Experts of a small language model: 5817 steps.
Below are experts of layer 6 (counted from 0) of a mixture-of-experts language model. Rows are named gate (a neuron's input weights, with its number), up (a neuron's input weights, with its number) and show model dimensions 0-191. Each number is 200 + 30 x the weight over its row's rms, rounded and kept within 0 to 999.
Before each expert's rows: a language model's description of what the expert responds to. This comes from a sample of Wikipedia text that the model never trained on.

# expert 39
Description: Line ends in lists
gate0,166,254,183,200,222,182,222,286,172,197,181,226,222,169,151,197,230,175,198,220,231,193,239,169,239,172,202,161,202,230,201,242,248,228,243,202,236,193,187,196,220,209,176,154,234,184,227,214,182,211,262,266,233,156,199,158,167,186,160,158,169,238,197,204,203,202,237,200,214,167,217,179,205,178,180,213,165,186,186,195,212,213,187,220,231,168,206,208,207,194,235,189,223,249,240,213,173,162,210,186,221,135,194,232,285,175,202,188,204,183,130,192,214,165,173,171,224,236,162,191,158,222,152,202,184,154,201,231,207,281,153,209,144,196,222,194,185,144,161,192,230,163,237,201,161,179,178,209,257,239,238,202,170,199,198,168,193,208,186,195,183,243,219,241,251,199,248,214,190,120,225,197,195,242,204,193,218,173,189,241,177,235,175,180,235,173,184,191,204,201,199,213
up0,174,142,206,148,231,194,174,192,194,257,190,227,143,234,217,203,231,220,204,172,162,229,156,183,159,194,191,215,189,193,250,167,143,157,195,170,157,193,215,223,139,235,210,193,203,217,207,187,181,222,179,196,201,212,210,205,162,181,256,174,194,191,234,230,168,253,210,150,190,246,213,247,132,192,182,225,161,156,189,212,179,230,165,216,201,244,226,211,236,206,175,195,203,203,180,212,171,228,158,233,188,243,219,225,206,254,226,177,164,244,189,185,269,239,224,205,175,180,180,225,220,234,211,225,198,222,194,208,226,146,172,200,219,166,230,234,245,276,188,239,205,175,229,153,203,195,176,207,206,183,159,204,201,159,203,174,210,205,192,276,188,170,203,235,141,195,186,170,172,228,165,227,227,185,200,218,223,225,187,197,175,145,170,154,271,225,191,191,129,209,205,165

# expert 23
Description: Dates in biographies
gate0,161,225,221,217,186,204,205,215,200,232,210,243,244,173,241,207,246,165,237,206,141,242,199,152,265,180,166,202,150,212,175,183,185,253,214,185,194,157,171,200,198,226,213,181,197,171,201,197,165,166,246,194,234,216,171,136,254,244,171,184,207,161,255,253,176,185,133,205,196,221,179,190,160,192,196,197,209,264,208,169,179,180,212,177,208,205,194,174,251,201,259,210,157,233,182,236,147,193,151,149,211,228,216,223,200,241,160,174,118,179,214,232,173,253,233,216,199,212,243,211,186,179,168,181,154,206,229,162,241,199,194,129,160,186,222,194,197,201,211,222,216,202,217,185,214,146,163,142,230,231,227,171,181,181,208,213,193,228,184,273,197,161,203,224,155,217,178,234,204,175,194,157,193,189,180,191,248,181,210,193,208,172,207,171,236,213,179,179,175,198,199,220
up0,176,186,200,196,135,188,240,224,242,191,210,194,158,159,178,167,174,185,228,194,174,187,234,156,263,176,199,165,194,204,179,275,197,197,185,240,191,214,197,173,198,177,177,152,213,188,194,219,164,130,251,155,183,222,215,187,209,238,210,172,162,192,220,194,205,221,225,195,209,197,239,166,190,213,191,166,197,182,259,208,249,210,221,179,137,229,187,175,191,206,210,177,214,242,207,238,137,190,208,247,163,173,179,183,190,212,151,208,201,203,229,268,160,244,198,157,193,205,238,201,167,154,219,105,248,218,243,219,193,259,220,195,189,181,254,248,195,202,229,211,252,203,223,189,189,153,192,173,178,256,216,227,222,187,168,188,204,172,192,220,191,169,163,171,157,234,245,252,171,230,225,221,170,219,183,194,207,165,161,154,254,157,191,196,196,217,185,197,244,220,181,213

# expert 32
Description: Clause-linking commas and conjunctions
gate0,216,211,162,159,197,189,212,203,227,197,257,214,183,166,204,213,128,226,216,214,211,173,208,185,207,163,158,213,237,120,248,194,168,198,202,160,219,205,191,235,153,222,167,207,202,224,170,188,211,181,268,213,218,215,196,180,216,232,245,136,262,176,216,209,216,220,207,234,145,246,221,236,240,248,174,236,203,193,161,161,182,174,194,215,187,223,205,215,196,216,196,238,161,183,259,210,160,209,187,197,257,169,158,216,209,217,167,209,203,211,128,240,195,139,170,245,236,173,190,203,199,165,198,191,190,228,165,187,214,151,206,208,199,244,223,175,186,274,173,203,228,216,232,207,242,196,241,209,214,205,225,112,179,193,226,201,233,192,204,163,265,194,203,196,218,168,204,214,150,118,194,225,169,225,202,218,210,195,225,239,199,189,158,226,199,199,133,201,224,202,197,206
up0,154,203,128,180,222,178,216,252,128,161,222,177,178,163,221,231,169,171,213,230,188,224,250,207,152,235,201,203,237,203,252,186,243,174,187,264,205,187,221,177,237,158,176,171,192,178,191,257,223,247,198,190,167,222,214,209,213,212,188,163,120,191,188,204,230,164,235,217,135,192,157,168,242,224,234,223,161,237,206,167,206,213,200,191,219,197,175,197,229,205,199,255,175,187,177,187,190,199,190,210,239,187,191,216,171,192,171,175,209,211,164,236,192,122,181,187,201,217,237,213,211,205,146,220,185,160,305,179,189,227,238,217,213,184,245,214,238,166,246,242,133,191,196,203,172,215,200,201,225,171,203,193,188,164,175,195,223,169,159,132,212,240,168,216,221,250,220,220,207,222,175,244,186,236,223,165,255,179,204,184,197,182,189,183,174,197,200,225,230,197,194,199

# expert 35
Description: Geography common nouns
gate0,161,210,182,216,183,216,254,170,231,208,228,237,227,164,135,220,180,226,253,141,216,175,184,178,202,172,213,261,187,181,183,218,191,235,186,167,226,167,178,182,248,202,147,176,220,212,248,191,211,160,236,184,196,217,165,166,224,232,107,199,154,187,185,184,227,198,235,161,156,231,153,209,202,242,239,192,223,242,255,189,150,231,191,166,208,174,206,211,162,169,181,159,199,220,255,260,239,191,234,190,198,168,286,178,212,178,202,214,204,230,196,184,186,188,178,171,194,158,208,146,223,220,172,213,209,174,224,177,158,242,230,217,191,231,219,213,187,171,183,195,210,211,157,242,177,182,219,196,177,225,253,244,178,218,234,204,206,233,176,268,138,169,211,210,177,203,238,173,187,170,185,232,179,178,168,198,147,217,183,212,229,200,216,215,227,235,176,156,227,198,160,193
up0,172,195,155,227,140,193,241,193,209,199,226,172,206,225,193,206,239,186,206,205,268,188,229,156,241,228,212,222,222,182,205,238,206,190,202,184,241,177,221,179,250,290,161,251,235,199,226,202,233,222,229,248,196,235,176,144,218,258,227,188,196,190,202,188,211,213,215,145,197,225,154,254,208,217,266,155,243,225,214,229,224,203,185,111,194,199,180,229,209,229,167,138,242,250,224,180,234,232,196,197,233,202,226,215,210,233,239,161,195,196,217,198,211,210,209,188,130,180,184,181,153,203,237,250,229,196,248,194,188,239,203,208,238,188,209,209,233,138,222,162,219,184,230,217,180,202,193,177,198,172,229,186,163,212,210,203,190,198,211,170,219,243,219,171,218,243,240,175,213,221,205,203,175,231,172,226,167,187,209,191,278,247,179,234,214,211,185,166,182,236,210,253

# expert 24
Description: Civic and institutional adjectives
gate2,218,196,195,170,232,202,211,227,217,215,179,213,124,222,210,193,229,163,148,230,215,205,218,147,168,201,162,189,218,232,232,144,147,163,206,211,182,226,156,171,206,218,198,120,162,157,244,163,212,240,168,189,220,214,205,239,208,143,181,196,151,224,197,214,180,198,227,258,172,181,196,230,224,184,159,196,198,303,164,187,216,269,259,206,209,149,200,217,205,178,174,221,175,257,170,201,248,192,250,220,201,210,179,155,216,216,163,227,182,189,162,233,207,257,207,191,208,167,131,214,199,241,169,197,200,211,200,235,177,190,178,153,214,229,154,216,270,221,194,172,212,195,185,133,232,224,207,158,196,196,240,204,220,184,206,197,229,211,203,196,233,219,202,164,199,131,202,191,200,193,187,231,252,174,199,201,234,238,223,199,204,203,221,226,186,181,168,227,192,187,175,233
up2,232,184,202,264,224,190,204,208,227,194,224,222,221,216,195,191,177,185,254,212,185,241,218,203,223,257,204,196,225,173,170,214,260,228,173,201,219,185,161,199,211,154,219,247,215,237,222,245,128,241,228,220,161,136,186,203,197,167,172,223,162,239,228,187,210,188,221,196,180,178,213,184,196,230,230,230,169,203,192,186,175,164,208,208,224,199,211,206,232,211,174,171,212,190,176,250,210,180,211,171,191,164,243,242,205,216,200,238,205,225,252,177,239,163,196,176,220,219,194,135,164,161,223,168,220,186,188,172,181,142,239,280,226,198,192,204,149,133,211,192,194,206,202,226,208,224,182,152,211,258,209,230,238,190,171,282,106,199,198,148,195,187,188,252,183,191,213,196,197,192,229,179,209,200,240,168,185,170,189,245,190,192,190,176,204,177,222,169,205,159,218,103

# expert 1
Description: Table cell separators
gate0,198,215,210,239,239,216,275,187,207,210,197,168,182,131,180,161,175,178,206,218,175,238,180,203,148,194,221,190,168,209,191,202,210,222,220,221,290,178,230,198,252,168,210,201,187,225,235,261,210,186,223,189,234,200,160,207,182,222,225,179,164,202,210,215,205,211,151,185,216,205,199,280,230,243,169,215,212,216,188,219,206,233,243,202,221,184,233,207,190,205,170,217,225,163,225,177,157,217,215,285,173,202,162,197,234,170,208,182,248,258,170,185,197,130,212,201,234,181,177,145,200,247,177,172,226,188,176,222,165,156,231,196,221,229,210,188,194,215,253,207,178,251,216,237,201,176,228,245,208,194,155,219,184,147,188,237,197,201,196,192,244,228,221,235,215,213,171,135,171,183,167,158,193,190,133,221,214,190,166,230,157,234,193,205,219,233,190,214,187,158,174,123
up0,186,221,159,209,169,223,241,180,187,219,195,165,254,198,202,191,197,194,170,231,157,184,228,221,202,193,162,212,172,208,167,171,188,227,201,208,241,200,226,220,155,203,235,217,132,186,135,157,180,149,195,218,208,217,182,168,220,214,245,164,213,222,183,271,162,241,212,160,214,203,266,208,197,146,162,179,230,187,177,161,188,208,189,206,248,182,200,185,208,193,205,231,188,258,193,165,248,177,177,206,214,236,175,216,202,249,195,181,205,200,200,260,152,208,183,241,191,213,255,170,204,236,187,191,153,285,178,294,243,141,167,184,197,205,229,193,216,181,192,161,193,219,192,219,200,237,247,208,214,191,221,238,178,291,258,204,189,205,237,183,220,163,203,231,190,199,224,215,187,221,199,181,206,196,226,177,198,190,162,143,236,211,159,157,191,259,210,223,237,193,213,210

# expert 25
Description: Paragraph-break newlines
gate0,220,221,198,189,205,188,175,190,188,213,205,214,202,183,191,204,205,185,186,237,180,205,251,168,225,151,222,233,181,193,188,152,183,182,149,222,242,228,127,118,247,162,199,234,195,276,191,210,187,170,191,152,188,137,217,202,190,221,214,239,209,138,235,180,189,218,171,217,188,227,169,223,183,210,210,249,267,246,149,184,168,186,252,182,189,202,226,191,225,212,189,184,240,171,265,231,130,210,199,214,190,197,179,197,196,159,173,205,212,169,195,209,213,263,191,205,217,171,160,154,175,223,198,162,219,150,180,200,170,226,211,230,199,210,174,207,161,198,214,229,183,228,194,197,204,188,212,212,209,215,196,212,198,196,158,196,212,216,217,209,193,214,199,188,160,212,199,166,215,185,172,154,189,170,251,126,133,245,251,259,189,174,183,219,155,279,200,170,258,266,213,195
up0,219,222,185,162,192,195,209,183,212,211,225,206,178,183,159,211,189,184,220,207,199,245,217,216,217,128,256,214,192,194,174,186,190,169,176,224,202,221,143,168,260,174,201,236,199,232,188,152,183,139,203,170,208,157,181,213,199,196,201,238,198,133,249,220,205,206,174,235,199,237,202,240,168,217,205,236,257,244,150,197,206,217,236,204,166,179,216,200,212,207,219,167,243,180,264,244,139,225,203,201,183,206,199,187,194,163,145,216,195,163,234,251,193,254,189,207,217,174,213,186,192,206,233,189,226,179,178,185,184,210,211,236,182,232,170,185,180,206,228,240,201,204,189,156,231,183,188,219,198,198,174,215,176,183,180,201,186,219,195,216,210,241,205,189,155,189,172,164,234,217,163,151,243,156,311,113,162,225,234,247,207,187,195,221,166,264,222,202,250,278,217,214

# expert 31
Description: Sports results tables
gate0,190,213,241,210,207,155,215,202,180,200,151,170,240,252,214,231,161,180,196,236,279,188,233,273,207,191,235,165,230,198,202,245,245,214,201,186,279,187,173,213,196,169,194,203,218,151,196,269,193,223,217,191,217,186,229,241,173,235,224,172,187,219,187,196,186,168,235,194,177,185,184,226,252,238,211,189,243,227,191,182,189,179,174,159,196,216,190,203,214,191,209,226,212,216,227,215,235,197,195,234,175,185,235,201,212,218,208,219,196,253,184,151,149,201,207,182,198,197,120,185,192,152,255,209,134,201,164,176,147,227,199,206,228,206,215,181,164,213,213,160,164,212,183,216,202,171,186,184,214,236,244,196,211,194,210,223,149,258,224,194,189,266,163,192,257,230,171,229,196,220,160,236,253,171,225,179,204,248,194,196,230,257,212,199,221,226,156,228,230,120,219,244
up0,241,217,180,196,224,225,151,229,195,174,211,165,208,190,159,188,199,189,149,191,203,210,222,214,213,161,192,217,215,284,215,143,188,232,204,167,247,248,213,249,182,223,263,237,254,171,177,251,204,198,192,172,224,236,208,228,237,188,158,241,158,229,192,195,227,208,211,177,177,230,214,233,222,166,197,178,190,242,198,206,173,211,190,133,218,191,205,187,267,205,268,176,202,216,176,195,234,211,192,224,190,238,235,195,208,251,202,215,180,216,233,252,197,231,210,211,182,225,165,169,168,179,234,146,162,177,178,156,212,176,185,231,136,164,199,193,181,204,246,160,254,186,174,166,168,210,200,205,112,189,231,234,202,231,217,191,128,237,168,186,177,202,201,167,173,226,277,220,187,204,202,195,202,170,174,209,252,211,204,211,167,217,209,220,168,198,218,170,187,169,172,260

# expert 15
Description: Infobox field labels
gate0,189,199,197,233,222,144,184,283,232,158,212,210,229,252,259,179,153,162,198,200,182,178,211,171,201,195,149,155,187,253,223,176,165,200,202,203,169,154,117,203,201,177,150,215,213,183,154,206,184,191,154,196,201,202,202,218,148,209,197,190,240,159,192,182,187,204,220,211,152,191,142,182,222,161,226,231,236,229,193,179,226,246,242,138,201,222,206,191,152,198,243,235,186,198,225,157,217,185,167,229,190,166,190,236,209,195,207,210,199,248,209,191,225,206,170,203,158,229,178,222,161,235,224,179,181,203,184,181,204,190,215,209,204,207,215,191,242,190,221,222,248,194,145,223,183,172,271,253,232,172,185,158,137,176,191,257,199,197,218,245,174,272,212,161,178,261,153,224,139,193,211,187,167,193,251,252,186,182,202,212,207,175,189,202,186,214,159,186,211,173,206,195
up0,186,188,260,201,189,235,168,164,194,187,173,160,240,173,166,201,188,153,177,174,226,195,243,238,206,169,237,235,174,211,177,237,227,247,257,212,218,194,247,216,206,245,227,207,203,195,240,165,170,189,188,216,227,241,186,221,187,173,173,154,171,218,272,199,188,159,165,194,187,188,194,215,161,246,200,254,293,195,184,187,189,166,200,227,209,151,173,169,223,210,225,213,224,229,176,220,134,220,206,187,178,239,225,216,189,198,170,218,194,176,200,167,149,269,216,266,199,157,180,192,206,170,197,186,230,214,172,154,193,181,193,158,213,189,183,281,155,151,168,202,224,193,229,191,192,218,148,214,185,203,178,226,214,225,211,213,238,176,229,150,243,196,180,239,272,142,226,162,195,201,206,188,266,181,186,137,208,200,222,180,198,221,208,222,200,213,221,236,212,192,235,195

# expert 21
Description: Section headings and table headers
gate0,198,215,201,169,207,165,209,152,186,211,164,200,161,170,186,231,212,212,237,141,249,261,181,169,203,230,230,226,205,249,218,192,162,243,209,191,220,201,271,207,205,229,187,178,234,167,186,205,253,190,225,172,112,233,184,197,217,225,204,204,175,238,143,268,174,195,224,150,198,220,189,173,159,174,184,173,167,215,179,200,221,199,180,198,198,165,195,212,198,180,197,177,168,162,189,203,151,203,197,249,168,189,183,220,174,204,310,127,219,210,251,227,256,187,194,163,235,195,195,197,204,183,235,173,160,201,114,208,210,185,180,189,188,210,177,211,196,214,171,213,247,195,166,234,179,190,153,226,186,183,197,217,192,223,210,260,148,170,190,184,170,220,172,153,185,165,245,198,203,193,196,191,240,170,203,232,189,202,160,183,206,239,187,191,129,189,211,216,242,204,228,254
up0,211,200,162,217,159,228,187,204,170,143,163,128,209,238,170,224,205,149,201,226,186,180,212,166,237,193,142,269,159,243,188,242,215,201,226,192,197,232,240,236,249,212,178,191,165,184,223,178,230,199,163,177,185,239,185,182,260,176,196,187,193,173,165,211,211,219,211,213,245,166,239,206,218,245,143,182,244,201,165,201,213,220,228,166,200,136,163,197,209,224,214,205,196,235,176,221,172,220,223,163,234,186,197,173,172,238,217,221,186,224,227,212,207,305,202,206,263,183,248,242,194,188,186,183,244,258,221,196,204,219,175,186,209,184,182,212,179,229,224,193,202,188,178,201,169,169,227,167,196,217,183,200,238,215,182,207,255,155,263,243,248,129,193,169,181,151,194,241,194,179,172,179,212,203,220,194,180,177,217,169,183,136,210,205,143,203,223,233,162,203,231,217

# expert 30
Description: Table numbers
gate0,137,246,216,191,187,200,136,253,182,198,152,142,185,262,151,193,194,174,212,209,221,171,216,184,223,202,150,222,209,151,186,209,160,240,173,181,195,182,191,169,171,187,226,209,213,260,176,176,208,190,254,280,214,189,196,217,220,217,213,142,234,188,209,239,208,223,177,186,206,232,183,191,263,167,181,187,203,175,213,201,202,173,199,164,207,191,180,218,234,168,207,218,181,228,254,209,240,172,187,250,179,232,178,204,152,218,158,223,220,226,219,206,210,231,208,240,212,168,204,155,210,205,209,196,178,239,222,168,248,245,218,167,156,198,255,163,218,213,178,243,192,221,282,227,179,180,185,174,204,213,158,162,145,182,188,232,189,156,198,147,224,176,210,192,171,211,230,200,177,190,193,224,125,201,191,236,222,216,206,223,151,167,148,270,212,245,164,226,205,169,185,192
up0,183,153,209,134,190,173,215,193,181,246,243,231,205,196,181,234,166,234,189,144,174,196,156,185,191,208,199,239,181,170,208,234,210,215,159,222,172,213,190,168,183,203,204,201,205,221,202,172,234,235,203,171,153,136,121,250,186,150,217,200,188,183,196,148,248,259,223,200,204,227,191,222,175,168,183,193,188,172,211,183,212,152,181,168,206,198,202,229,211,191,216,155,141,197,220,106,150,210,177,210,210,184,191,214,216,223,207,202,221,164,186,206,270,214,165,222,218,186,262,217,169,209,253,183,198,164,248,192,189,134,240,185,206,222,177,213,227,221,203,251,210,183,206,215,194,216,190,223,225,235,203,162,174,188,220,231,182,182,228,187,216,205,258,232,185,170,262,211,250,174,207,161,213,174,219,163,165,202,208,187,200,148,263,212,227,217,261,236,187,190,121,211

# expert 18
Description: List punctuation
gate2,187,167,166,192,177,168,189,146,229,204,191,185,213,223,219,167,188,209,211,176,167,175,129,181,193,211,262,166,228,221,174,196,178,240,130,176,168,155,209,219,208,231,183,212,202,152,217,188,202,218,215,226,201,176,178,223,198,206,188,222,208,221,204,205,213,207,169,245,210,194,180,177,89,254,160,176,122,202,169,180,176,203,221,155,156,183,255,181,232,174,160,150,178,178,205,146,165,154,174,150,184,189,166,173,195,184,151,198,211,183,228,159,164,153,166,245,180,222,225,176,262,162,253,231,173,159,189,192,196,184,150,177,152,141,153,192,230,212,175,221,239,195,198,238,210,216,194,265,165,199,207,230,208,198,202,214,201,175,198,198,213,183,230,167,175,138,205,197,218,193,146,188,224,222,198,224,154,204,216,195,174,234,211,232,199,186,214,235,157,192,224,208
up2,170,208,171,179,230,251,190,231,179,232,214,175,181,238,148,241,213,235,171,217,223,169,255,221,158,209,174,186,222,181,198,190,282,185,266,206,230,252,211,188,211,218,239,215,207,192,221,205,154,184,205,175,221,243,135,188,216,187,255,167,225,134,124,186,242,177,214,250,187,196,205,221,280,213,193,247,243,229,202,191,202,198,197,219,202,195,155,181,189,237,227,215,215,195,248,209,216,233,243,224,225,205,244,210,184,199,225,179,205,264,169,239,287,201,223,179,192,208,230,208,177,221,185,178,226,236,209,204,212,213,183,248,249,242,191,159,177,238,206,215,163,203,181,187,148,193,182,179,164,189,161,207,197,219,198,185,188,197,197,167,236,241,183,228,266,257,181,203,193,201,254,204,224,188,207,145,255,193,224,218,221,181,226,229,208,196,229,201,227,218,158,187